config.toml
num_hidden_layers = 11
hidden_size = 192
d_shared_expert = 0
hidden_act = "swiglu"
router_score = "softmax"
routed_scale = 4.47
init_std_router = 0.0149
vocab_size = 10759
optimizer = "soap_variant"
batch_tokens = [65536, 131072]
max_seq_len = 768
train_tokens = 666700000
max_steps = 7336
Below are experts of layer 5 (counted from 0) of a mixture-of-experts language model. Rows are named gate (a neuron's input weights, with its number), up (a neuron's input weights, with its number), down (a neuron's output weights, with its number) and show model dimensions 0-191. Each number is 200 + 40 x the weight over its row's rms, rounded and kept within 0 to 999.
Before each expert's rows: a language model's description of what the expert responds to; "comes after" lists some tokens at least twice as common just before its tokens as in all text. This comes from a sample of Wikipedia text that the model never trained on. Tokens count by the router's weight.

# expert 16
What it handles: Match scores and stats. Digits, dashes and blank cells in football score lines and sports statistics tables, such as 2-0, 3 - 2, MF, FC.
comes after: " |", " ", " (", "|", ";", "–"
gate1,199,104,203,215,230,211,245,231,180,208,160,157,207,181,168,156,181,257,193,206,193,225,166,151,189,159,188,235,157,94,172,265,213,165,187,168,270,122,178,251,127,208,136,203,274,136,193,105,207,261,172,111,173,217,246,182,207,169,236,179,287,253,211,193,233,213,171,131,145,248,123,258,139,179,226,208,193,230,146,178,233,206,249,239,202,200,194,170,195,192,181,201,211,211,245,240,206,181,167,209,181,196,227,160,186,293,189,192,256,228,263,162,221,256,231,150,237,211,209,163,178,159,160,200,247,199,220,145,197,255,186,171,250,128,274,221,200,155,242,187,148,169,159,209,122,219,182,178,191,200,147,176,198,151,213,233,172,298,292,177,218,174,197,159,223,257,171,218,155,136,196,207,185,201,206,172,197,203,240,225,122,209,239,230,252,194,200,147,248,123,211,209
up1,175,234,179,219,144,213,228,195,212,159,201,203,227,148,166,149,210,178,184,204,198,215,233,169,226,165,262,198,187,133,108,212,264,220,238,191,192,194,182,186,174,246,160,238,197,248,219,275,136,245,171,209,231,186,169,210,125,233,202,232,136,193,198,172,270,218,212,218,141,203,210,177,168,158,218,169,180,165,190,151,286,230,123,229,214,233,212,175,205,174,196,299,239,177,251,180,160,236,170,155,257,204,180,198,140,253,222,117,225,187,158,221,132,182,164,167,181,226,242,190,158,168,194,173,173,108,139,193,156,181,178,290,203,193,138,242,208,236,286,181,205,240,212,150,208,166,180,196,191,190,182,170,230,200,234,172,106,226,119,244,181,118,254,249,163,277,162,174,176,243,149,101,163,219,206,240,224,187,245,205,99,202,271,185,192,196,245,231,158,274,179,218
down1,195,211,93,173,219,164,153,186,200,143,246,178,204,243,73,234,280,182,136,271,183,223,188,131,232,149,117,185,193,244,190,192,176,144,198,232,154,206,217,180,221,173,174,168,197,164,201,269,98,233,153,215,166,253,210,229,225,225,208,196,210,161,187,202,207,188,163,248,135,248,196,234,206,212,318,230,248,231,201,254,252,133,175,260,268,242,195,285,210,205,213,216,215,207,237,228,197,248,138,203,182,198,199,229,158,167,104,185,176,220,140,262,165,191,182,211,180,208,198,231,261,203,182,219,184,215,257,198,227,208,233,217,226,207,148,167,234,168,163,179,160,156,186,212,183,190,213,117,210,149,211,183,153,289,158,223,197,284,159,208,211,278,200,231,246,185,256,202,222,242,238,195,182,252,156,169,170,116,142,165,235,212,224,246,156,199,177,202,199,179,135,207

# expert 2
What it handles: Table header cells. Pipe separators and column-header words in Wikipedia tables of results, votes and stats, such as Opponent, Votes, ±%, Apps.
comes after: " |", " ", ";", "0", " %", " Votes"
gate1,215,202,154,270,157,186,241,127,192,223,168,271,273,238,144,132,225,166,198,219,214,231,229,177,240,149,220,195,258,164,197,227,273,194,174,211,192,144,252,175,176,174,201,233,149,226,239,263,262,205,312,130,115,219,179,159,147,176,191,238,261,205,182,161,240,222,215,198,196,148,275,180,314,156,151,265,240,147,206,222,207,221,135,189,225,159,236,232,187,177,269,195,281,204,198,151,195,240,224,213,226,192,209,220,288,173,208,209,181,222,209,192,172,190,168,115,243,223,257,182,250,243,189,150,205,235,308,129,144,162,210,247,170,175,166,256,145,243,253,180,124,204,187,218,203,196,248,211,175,150,173,193,272,172,200,215,204,181,179,159,222,204,187,219,148,203,203,273,229,198,200,173,206,173,192,264,229,215,169,203,178,238,212,200,163,210,121,202,186,177,140,232
up1,270,154,177,232,132,183,191,176,210,203,205,206,172,212,175,192,178,243,150,166,179,190,219,208,241,248,261,179,222,202,112,168,193,141,249,221,207,212,186,301,147,139,278,239,200,195,120,169,124,155,229,235,143,257,216,193,126,221,230,258,217,244,141,230,167,195,228,171,193,199,193,152,191,179,203,278,124,197,195,201,168,212,244,209,136,201,246,177,163,177,240,130,175,173,222,187,237,294,211,130,192,191,224,231,183,210,179,272,236,125,142,146,83,181,249,233,187,190,200,234,255,116,212,195,178,190,134,250,200,202,172,96,205,213,176,281,187,199,220,176,167,150,154,190,183,197,204,186,150,229,163,210,190,217,205,194,198,219,124,147,208,257,197,202,191,203,208,232,270,307,137,177,167,217,229,238,262,154,214,186,208,247,205,187,239,228,235,226,165,210,185,217
down1,243,210,152,205,234,221,216,234,232,221,215,229,218,142,200,100,174,222,177,227,139,247,205,139,143,207,187,154,170,235,264,207,178,185,259,243,230,200,236,171,273,141,124,207,121,237,233,180,229,229,185,172,227,291,204,196,210,235,197,220,241,199,195,163,238,134,287,268,261,222,176,177,243,169,166,216,234,205,242,276,219,233,208,238,185,186,245,278,169,209,230,199,303,159,222,229,231,193,226,252,242,241,236,196,205,181,206,165,151,217,185,233,144,203,190,132,162,203,202,219,225,137,261,200,243,148,193,209,234,258,238,224,298,218,248,275,163,213,269,133,173,230,246,292,207,217,190,132,153,215,192,155,183,229,170,223,147,246,195,207,109,211,187,250,75,195,176,145,200,200,178,218,226,257,227,239,229,241,233,194,242,206,205,203,212,232,175,200,187,191,209,197

# expert 13
What it handles: Mid-word letter pieces. Single letters and short pieces inside uncommon words, often accented foreign names or Latin species names: Pál, Cávado, subobscurata, dorsal, lacquer.
comes after: " C", " P", " V", " L", " N", " D"
gate0,154,271,168,227,249,135,187,228,181,175,194,201,188,206,152,221,133,240,191,213,183,180,218,203,155,190,236,210,232,227,187,203,207,206,227,255,186,117,246,175,237,116,186,201,168,178,172,216,146,213,213,154,177,169,199,218,202,230,254,180,170,234,209,194,233,221,243,172,156,208,220,233,176,239,231,150,209,188,157,168,249,224,156,261,229,137,239,238,169,197,130,247,200,148,274,213,182,192,200,75,250,205,248,204,227,236,231,124,250,185,164,221,168,169,280,138,171,137,224,165,225,241,225,121,189,186,195,228,168,201,209,207,249,168,191,187,68,172,284,191,201,162,278,190,141,182,191,165,189,249,216,267,219,132,210,245,221,198,259,238,163,184,151,156,209,198,234,250,262,191,119,192,126,164,180,248,278,228,240,182,199,173,174,200,147,158,98,234,225,236,233,234
up0,140,225,209,276,217,116,99,227,178,214,224,166,204,235,187,239,183,199,196,123,205,198,228,227,277,203,175,161,184,202,221,222,209,192,203,240,171,227,256,258,211,184,213,176,222,112,198,216,259,233,186,190,214,183,159,143,269,135,191,105,237,150,174,127,137,202,211,162,232,129,174,186,88,184,186,222,206,303,205,272,186,269,196,184,172,165,216,233,128,234,205,134,174,198,234,265,160,223,215,219,198,282,210,150,186,219,189,210,216,182,278,201,234,193,149,209,214,186,161,168,176,184,203,272,198,196,205,184,232,208,187,168,189,249,180,201,186,187,181,203,187,176,104,207,178,165,209,198,266,201,281,177,160,244,221,176,240,156,197,239,221,222,200,265,209,218,134,196,253,210,249,173,212,111,151,126,148,218,283,198,171,195,234,213,263,274,226,185,159,227,181,146
down0,222,181,273,185,154,189,206,262,233,238,131,210,226,146,222,233,237,211,265,234,170,218,94,79,243,150,270,173,132,279,187,222,184,201,233,214,192,220,212,215,115,162,147,199,73,172,180,184,181,130,170,183,165,149,235,178,192,189,143,182,266,189,156,194,169,220,203,159,179,164,129,217,227,203,186,135,213,147,234,155,205,187,144,96,201,193,226,192,211,222,175,142,226,260,201,193,160,227,212,180,180,218,222,192,164,138,258,194,262,192,233,163,239,173,198,171,171,192,174,227,214,195,218,176,200,281,140,204,233,211,234,180,222,268,209,213,254,120,203,162,213,246,298,162,205,194,189,192,219,161,142,209,204,166,222,167,208,162,209,234,179,218,225,196,236,210,271,170,139,218,261,260,189,172,195,209,218,133,157,266,178,200,193,250,260,167,254,200,180,201,156,145

# expert 5
What it handles: Word-initial fragments. Short opening pieces of a split word, such as met in metabolism, ph, pat, nov, con, plus bare spaces before numbers in tables and dates.
comes after: " in", "|", " the", ",", " of", " a"
gate1,190,164,128,205,229,163,250,224,182,200,233,242,243,233,189,236,268,285,190,183,205,214,224,206,134,160,195,217,198,243,241,272,186,129,207,227,185,241,191,244,192,220,214,260,249,207,177,226,191,234,200,167,181,230,250,227,229,98,180,143,235,257,189,197,180,208,183,216,122,302,219,149,150,200,175,230,243,261,188,233,170,218,271,229,144,222,217,149,253,157,199,223,210,201,231,143,142,295,185,177,249,191,223,257,116,193,245,160,193,123,177,157,270,196,95,261,122,167,180,212,186,246,190,155,204,162,263,235,207,167,191,164,235,242,194,238,181,149,265,239,221,181,184,258,261,156,185,196,225,169,203,263,191,202,163,224,230,163,171,238,178,255,203,190,167,187,213,228,206,145,188,162,279,199,188,166,276,170,218,254,223,188,131,279,161,194,168,223,245,189,214,237
up1,190,216,286,155,166,189,183,196,167,206,198,207,200,174,168,221,144,140,258,199,229,256,204,155,193,158,255,138,210,139,198,183,207,234,179,146,201,204,245,223,195,214,193,137,116,220,218,173,273,144,245,150,195,118,199,219,262,163,143,251,153,159,197,214,202,183,207,205,288,179,208,233,218,256,290,248,147,193,229,174,213,177,171,157,231,184,229,273,161,157,183,268,194,154,269,156,209,113,223,215,225,233,169,215,189,251,151,217,148,209,172,204,214,183,222,201,182,187,147,208,158,242,158,200,210,262,132,172,171,175,208,157,177,213,104,163,261,232,208,201,234,259,167,185,194,263,157,209,167,255,255,197,221,179,198,139,211,224,141,262,289,216,153,268,154,251,209,199,186,213,260,143,239,233,208,158,212,213,234,160,152,238,307,196,247,273,219,198,155,160,167,194
down1,239,206,219,249,191,168,205,211,186,214,96,205,186,148,217,288,187,213,160,177,266,200,223,175,198,235,224,243,182,152,238,167,212,183,174,140,197,175,264,207,270,167,245,205,193,141,202,187,244,212,265,227,183,198,151,200,189,174,143,250,191,271,166,214,214,172,112,167,207,191,161,254,233,198,222,195,130,189,230,178,256,141,205,123,230,139,173,249,239,226,252,222,236,210,216,122,254,191,230,300,158,164,171,227,266,159,187,212,136,204,187,310,228,204,293,166,205,180,186,173,200,234,199,221,207,187,196,142,259,204,205,214,175,204,199,149,212,197,198,211,257,129,169,230,227,195,215,232,239,274,280,142,251,140,272,134,174,227,216,272,202,172,186,196,210,240,186,190,187,211,217,215,234,183,183,151,162,263,286,193,176,225,271,236,211,250,158,261,158,137,180,145